From a checkpoint of a small mixture-of-experts model trained on Wikipedia.
Size: 12 layers, vocabulary 16384, 45.9M parameters.
Experts: 16 experts in each of 12 layers, 160 SwiGLU neurons an expert, a sigmoid router.
Training: a variant of SOAP for the experts, 330M tokens, 5040 steps.
Below are experts of layer 4 (counted from 0) of a mixture-of-experts language model. Rows are named router (the router's row for the expert), gate (a neuron's input weights, with its number), up (a neuron's input weights, with its number) and show model dimensions 0-127. Each number is 128 + 32 x the weight over its row's rms, rounded and kept within 0 to 255.
After each expert's rows: "gets" lists some tokens that make up at least twice as much of what it gets as of all text. This comes from a sample of Wikipedia text that the model never trained on. Tokens count by the router's weight.

# expert 15
router [158 127 133 118 176 169 115 200 112 133 133  84 111 101 148  91 136 119 167  80 106 108 150 150 102 166 105 115  97 156 161 113 119  88 123  85 100  73 110 175 115  82 110 164 148 164 175 166 179 159 172 160 111  96 142  87 171 123 189 197 149 153  47  75 102 156  83 149 138 117 113 161 144 167  98 191  94  96 125 116  78 100 107 120 156 103  83  80 125 145 204 170 134 155 129 124 141 164 179 143 121 132 122 146 217 110 141 128  96 112 171 129 100  71 167 103 126 112 110  97 158 104 141 151 158 148 108  74]
gate0 [113 137 118 127 111 148 110 100 102 130 144 136 115 158 104  99 144  77 101 157  86 158 130  82 121 105  97 141 118 180 124 133  85 113 120 176 112 115 186 118  70  52  90 132  85 134 123 126 146 179 126 138 100  47 232 212 159 128 104 129  81 105 120 109  64 172 133 144 108  99  90  98 129 111  92  92 181 143  88 104 108 190 161 111 156 142 152 122 148  82 163  70 146 126  73  97  96 154 151 140 197 148  75 105 112 115 142 165 147 162 150 105 153 178  98 126 111 169 124 106 120 123 169  94  92 233 121 121]
up0 [ 97  80 109 135 186 159 131 111 132 150 143 159 146 126  98 177 141 181 129 193 154 154 161 163 168 108 164 155 106  57 169 147 145 143 163 180 137  75 150 138 118 143 193  83 131 102  59  80  92 154 166  99 138 122  88 178  54 121 141 138 124 168 137 198 107  95 153 109 110 123  85 152 200 134 140 117  86 120  85 179 145 137 101 137 150 105 203  94 174 158 104 167 122 112 181 125 110 164 128  83 146 174 149  73 143  88 111  66  59 172  63 157 108 103 135 192 131 163 149 188 106 144 112 152 175 111 140 182]
gets: " the", " The", " was", " as", " their", " his"

# expert 10
router [ 68 145 105  90 149 103 178  88 149 127  89 173  99 146 157 160 120 155  67 133 120 133  99 158  74 143 114 108 121  57 139 139  84 138 116 168 134 167 157 155 206 112 127  82 126 139 155 131 145 129 132 155 104 181 133 115 104 108 114 136  78 114  97 116 102 112 156 105  79 178  78 131 108  62 155 153 100 129 105 138 140 149 128 117 128 133 117 120  72 156 119  95 137 111 166 137 176 134 106 197 159 113 128 123  99 106 232 181 152 124 133 137  96 145 112 112 153 132 197 158 172 129 128 179 155 122 169  94]
gate0 [172 162 160 114 112 173 143 118 173 179 120 183 156 136 100 125 113 147  94 158 114 159  92 120 201 132  70 152 166 155 147 132 116 210  57 102 156 106 146  89 144  92 103 134  67 104  62 119 131 157 187 160 199 125 119 119 119 190 143  78  63  89 141 100 171 153 117 159 127 115 121 103 125 141  92  84 116 114 118  89 155 115 104 187  91 163  84 149  81 189  91 152 124 124 169 135 208  89 123 177 123 159 142 114 141  69 167 162  85 133 107 105 150 109 114 141 156 118 132 183 145  71 139  83  75 128 175 151]
up0 [160 140 163 128  74 153 124  96 126 129 133 180 185 108  98 155 109 169  77 145 125 167  91 117 124 158 139 177 182 142 163 122 117 187 103 112 192 111 148  95 154 113 113 112  80 169  68 120 151 179 159 178 197 119 153 138 116 219 175  98  63  97 148 124 167 140  96 143 122  99  97  69 149 105  65 117 134  80 118 120 125 107  77 191  93 146 104 156 100 190 115 142 105 113 151 161 221  87 146 131 134 107 125  95 110  40 165 157  74 167 114 102 145 113  84 114 153 135 147 156 155 102 152 102  96 108 172 138]
gets: ".", ".\n\n", ",", " (", " by", " P"

# expert 11
router [140 145 173 158 143 128 107 163 106 125 154 122 152  88 145 130  85 132 136 157 155 133 136 119 117 138 124 166 102 186 150 111 166 115 177 117 134  77  97 102  79 125 125 140 123 114 146 139 137 135 138 146 153  88 100 166 144 144 157 164 117 116 147 155 125 141 109 160 134  84 122 170 124 192  76 131  88 151 157 179 133  98 100 149 160 156 123 177 125 101 146 141 108 130  98  96 120 153 141  14  98 124 127 107 150 132  75 100  89 129 166  93  86  88 149 108  87 185  83  82 140 118 125 118 134 110  87 164]
gate0 [152 100 143 117 163  97  98 150 124 114  89  75  79 143 149 171 155 108 133 137 133  74  93 145  87 162  60 102 117  90 115  79 139 129 105 173 102 108 167 186 130 100 129  84 180 150 119 155 137 124  76 104 145 182  94 143 119 102 134 161 152 146  86 111 114 153 112 109 116 189 116  98 101 101  95 165 129 138 151 133 152 119 159  55  97 122 172 111 119 153 116  72 154  79 153 125 147  62  80 222 147  77 118 181  81  93 164 149 125 122 108 120 113 191 157 135  97  85  81 127 170 122 113 133  96 146  62 130]
up0 [ 87 126 142 106 102 142 149 126 148 105 150 116 124  87 144 186  97  42 122 107 113 146 159 148  60 192  73 146 105 146 150 103 107 136 137 165 136 158  50 123 167 106 173  94 173 134 135 104 125 136 197 127  97 159 209 176 150 119 142  71 104 132  96 136 114 173 161 147 130  95 127 118 101 129 111 148 111 174 101 110 120 109 140  61 122 130  95 140 194  94 124 167 133 101  93 139 134 125 161 139  25 156 119 161 119 110  76  65 199 130 156 137 161 124 163 149 167 127 118 131 196  87 160 145 148 152 109 150]
gets: " in", ";", " (", ")", ".\n\n", "e"

# expert 1
router [138 124 104 122 179  96  58  87 151  97 124 147 117 125  82 158  99 126 145 142 154 170 155  94 113 128  55 141  87 102 140 104  83 109 114  83 172 142 147 140 129 179 150 108 123 135 158  96  95 116  89  77 168 135  66 145 107 130 131  90 148 173 142  96 166 175 152 158 153 193  98 127 131 111  95 135 136 131 118  76 154  91 169 110  59 110 133 167 135 155  48 185 103 144 170 117 113 167 142  92 185 129 112 154 140 118 143  80 173 150  80 158 126 129 123 123 128 120 214 127  93  91  95 125 128 145 224 156]
gate5 [168 104  93 114 153 154 198  91 143  99 176 149 196  81 138 119 143 138 113 139 163 124 111 137 135  98 200  95 101 140 168 192 134 107 122 204 129 136 162 112  80 168 105 100  96 150 149  81 105 122 181 147 109  99 145  94 154 141 127 189  96 141 124 146 111 124 164 161 185  97 166 177 160  61 119 101 151 139 131 178 149 167 141  73 119 113 129 132 139 109 161  87  97 110  96  98 148  85 220 165 140 137 162 119  98 152 147 105 137  67 120 106 121 116 121 165 120 187  93  94  76 135 169 112 120 170  67 160]
up5 [107  55 196 158 150 102 115 137  85 124 147 129 158 100 153 174 132 163 129 162 120 151 121 131 150 132  80 116 116  97  76 105 130 118 183 194 148 133 210 143 183 184 116  80 137 103  75 172  94  90  70 131 163 143 111  99 175 146 134 118  85  89 196  63 172 161 153  83 117 129  93 183 149 136  93  93 148 147 138 136 132  81  92 136 151 144 115 179 107 138  42 168 114 182 156  86 108 175  87 158 170 149 129 118 108 160 122  64 102 188 111 136 110  60 123 127 176 212 128 134  71  77 173 145 114 136 155 189]
gets: " ", " |", "–", " out", " time", "F"

# expert 8
router [172  99  99 153 136 134 110 186 181  45 138  82 188 175  85 107 136 135 186 102 173 127 106  94 170  92 165 128 147 145  92 134  87 124 110 104  82 144  96 148  88 168 139 118 180 179 124 121 106 123  94  85  88 120 152 104  81 138 134 146 205 158  69  95 137  92 140 153 167 113 152  88 161 148  92 189 192 117 138 125 149  88 128 111 135 136 138  81 210 129  93 140 135 129  69 139  87 106 129  92 113 113 126 138 119 153 138  29 172 144 133 214 150 199 120 150 123 129  97 160  94  95 139 129 187 143  95 115]
gate0 [125  49 152 115 153 132 127 179 137  78  99 123 117  89 125  73 149  95 137 154 132 103  89 124 135  66 180 177 108 131 163 142 152 119 122  93 148  94 127 173 175 142  74 107  87  87 169  85  53 201 156 182 117  77 121 114  90 168 193 133 127  77 116 152 178 129 147 119 202  93 197 108 130 128  88 132 187 100 104 101 127 112 161  98 144 136 144 135 130 106 167 152 190 142 108 150  60 140 109 115 123 177 117  78 128 153 128 190 129 101 123 160 116 116 174 133 138 147 176 128  98  89 108 133 113 118 122 108]
up0 [129 145 126 127 188 117  97 173 155 137 153 126 176 135 139 158 171  41 153 187 151 123 113  80 111  76 126 147 113 132  89 142 150  92  99  46 176 127 104  94  75 126  59 105 152 117 173 112 138 105 172 125  99  63  90 135 112 127 190 150 131  78 128 109 153 144 141 109 168 150 152 111 155 172 144  87 151 172 105 121 188  88  61  88 125 120  75 139 134 100 149  73 164 139 133 124  98 103 123 104  89 167 117 131 123 139 102 124 100 143  87 111 114  99 121 136 161 122 128 142 168 101  66 118 159  97 130 109]
gets: ",", ".", " in", "9", " P", " a"

# expert 0
router [148 143 149  99 129 151 158 163  91 143  83 131 101 178 167  84 142 177  99  90 106 149  56 155 152 133 168  91 151 129 149 143 124 148 163 147 115 128 149 126  94 122  98 126 167 104  96 195 126 119 156 166 176 171 112 158 133 152 160 182  75  43 113 164  87 110 125 122 105 108 128 145 109 132 139 163 103 107 124 131  84 183 116 135 187 112 137 184 120  99 137 119  80  95 140  84 189  87 123 154 130 127 160 113 149 151 118 148 116 156 158 109 103 117 120 131 139 113  92 168 149 159 107 117 149  75  42 106]
gate5 [ 87 103 132 129 125 103 122 124  73 124 126  89 111 127 146 127  63 165 117 153  88 110 124 120 164 121 160  85 139 107 169 109 130 148  79  76 124  35 131 131  95 107  95 137 121 125 135 140  92 101 130 185 182 159  64 138 168 100 138 106 150  94 131 100 116 149 140  84 107 147 183  90 113 108 169 110 135 106  99 132 152  76  97 109 130  86 150 148 136 107 117 119 167 112 179 115 117 147 170 162 129 154 136 114 134 162 197 159 138 172  96 106 112 161 160  68  80 155 121  78 180 106  97 128 106 145 132 178]
up5 [128 151 142 124 115 119 113 164 130 133  88 146 144  86 126 157  81 158 211 160 142 116 142 136  77 117 158 109 105 158 103 139 157 110 115  88 154  67  86 141 105 146 125 107  92 135 129 106 120 142 184  49 126 144 132 163 121 167  95 145 128 147 101 170 177 149 168  56 107 112 150 119 110 141 147 134 112  89 104 104 111 112 146 111 103 114 145 128 132 130 102 130 165 131 154 132 108  95 129 109 144 139 138 167 143 138 155 151 103 122  81  83 172 114 117 134  94 124 174 162 191 119  76  98 121 109 155 136]
gets: " |", " to", "==", " on", " from", " N"

# expert 9
router [136 111 114 112 102 168  85  97  99 140 167 100 125 148  95  95 182  61 187  90 112  92 125 143 156 150 111 120 130 173 103 123 146 133 152  79 157 109 173 110  79 125 157 188 126 129  56 133 128 134 111  86 157 120 112 146 117 117 118  77 125 137 162 130 155 154 115 177 207 101 185 109 103 109 157 100 175 129 112  91 115 192 159 145 102 136 158 144 157 115  77 141 102 139 155 134  67  89 119 147 173 116 119 159 140 124  45 144 158  92  96 140 178 118 147 160 113  37  86 124  78 149  91  84  45 108 123 135]
gate0 [109 193 156 101  92  98 168 141 143  85 167 100 125 136  92 125 108 184 157 140 124 195 125 132  97  73 163 138 141  74 119 143 195  86  58 164 127 149 111 163 140 111  90 190 142 112 118 164  79 164 174 133  58  94 177  95 129 116  68  96 113 160 185 145 105 115 134 196 105 123 130 102 133 184 120 141 140 165 139 126 114 145 121 142 135 124 178 147 160 139 161 124  81 119 105 139 199 108 153 167  98 146 137 107 170 132 114 201 163 124  66 122 164 128  78 159 124 116 157 101 135 110 122 104  91 173 130 186]
up0 [ 95 129 192 121 190  79 158 174 121 140 160 158 141 112  48 102  69  79 105 118 134 144 110 122 178 170 142 133 121 120 138 120 126 113  96  72 121 117 136 158 125  71 134 106 143 141 143 140 169 107 131 100 158 160 122 123 101 196 113 114 136 151 127 178 154 116 159 138 150 169 100 153 151 112 102 102  91  90 141 115  78  85 159 129 125 131 146 121 167  94 103 108 111  93 177  72  65  80 138 191 170 118 136 126 175 172 175 118 109 159  42 136 143 113 129 138 171 111  45  82  73 110 106 108 164  88 110 152]
gets: "0", "1", "8", " for", " season", " year"

# expert 2
router [101 117 125 130  87 100 113 144 126  85 199  35 170  67 133 135 127 124 115 124 109 134 167 156 130 142 135 148 165 135 158 110 117 108 113 116 103  82 116 125 113 126 106 171  64 163 123 167 204 209 171 138  71  67 156  69 109 114 159 165 127 155 115 154  56 163 135 125 134  30 174 139 105 156  91 132 158 139 143 183 164 102 121 121 130 155  98  83 135 138 182  35 109 146  63 153 155 119 146 151  74  96 118 108 144  75 107 161 121 132 169 117 114  84 168 115 110 127 110 136 136 158 132 123 157 158 175 122]
gate0 [ 98  91 189 137 102 162 137 142  93 123 140 119 124 137 127 102 105 172 135 169 122  93 121 192 157  30  74 160 148 113 113 121 204  95 113 122 164 177 179 118 129 170 169 141 109 144 131 113  92 142 130  72 173 132  84 109 157 141 157 165  67 109 151 182 161 138 131 130 108 144 120  93 177 148 127 125 119 146 150 125 111  85  65 184 141 124 145 176  90 126 129 175 127  92 205 120  85 190 124  78  84 132 130 147  99 137 114 127 108 203 162 135 144  94 165 145 127 113 115 132 128 109 100 120 153 155 158 104]
up0 [138 132 101  90  50 165 154 144 131  88  73 121  45 181  73 115 151 144 153  78 131  73 145 117 145 124 183 109 173  86  98 110  68 131 122 161 165 135 143 197 143 152 155 102 146  68 121 145 133 131 143  94 162 172 139 179  97 104 123 145 104 118 119  96 107 144  94 156 150 153 186 146 172 149  95 119 160 173  84 144 171 131 160 147 121 166 126  60  80 155 111 180 175 133  73 130 149  77 115 125 133  95 101 138 132 113 113 112 145 117 107 173  91 108 179  73 134 101 104 130 145 175  64 176  92  83 109  97]
gets: " |", " \"", " it", " –", "–", " It"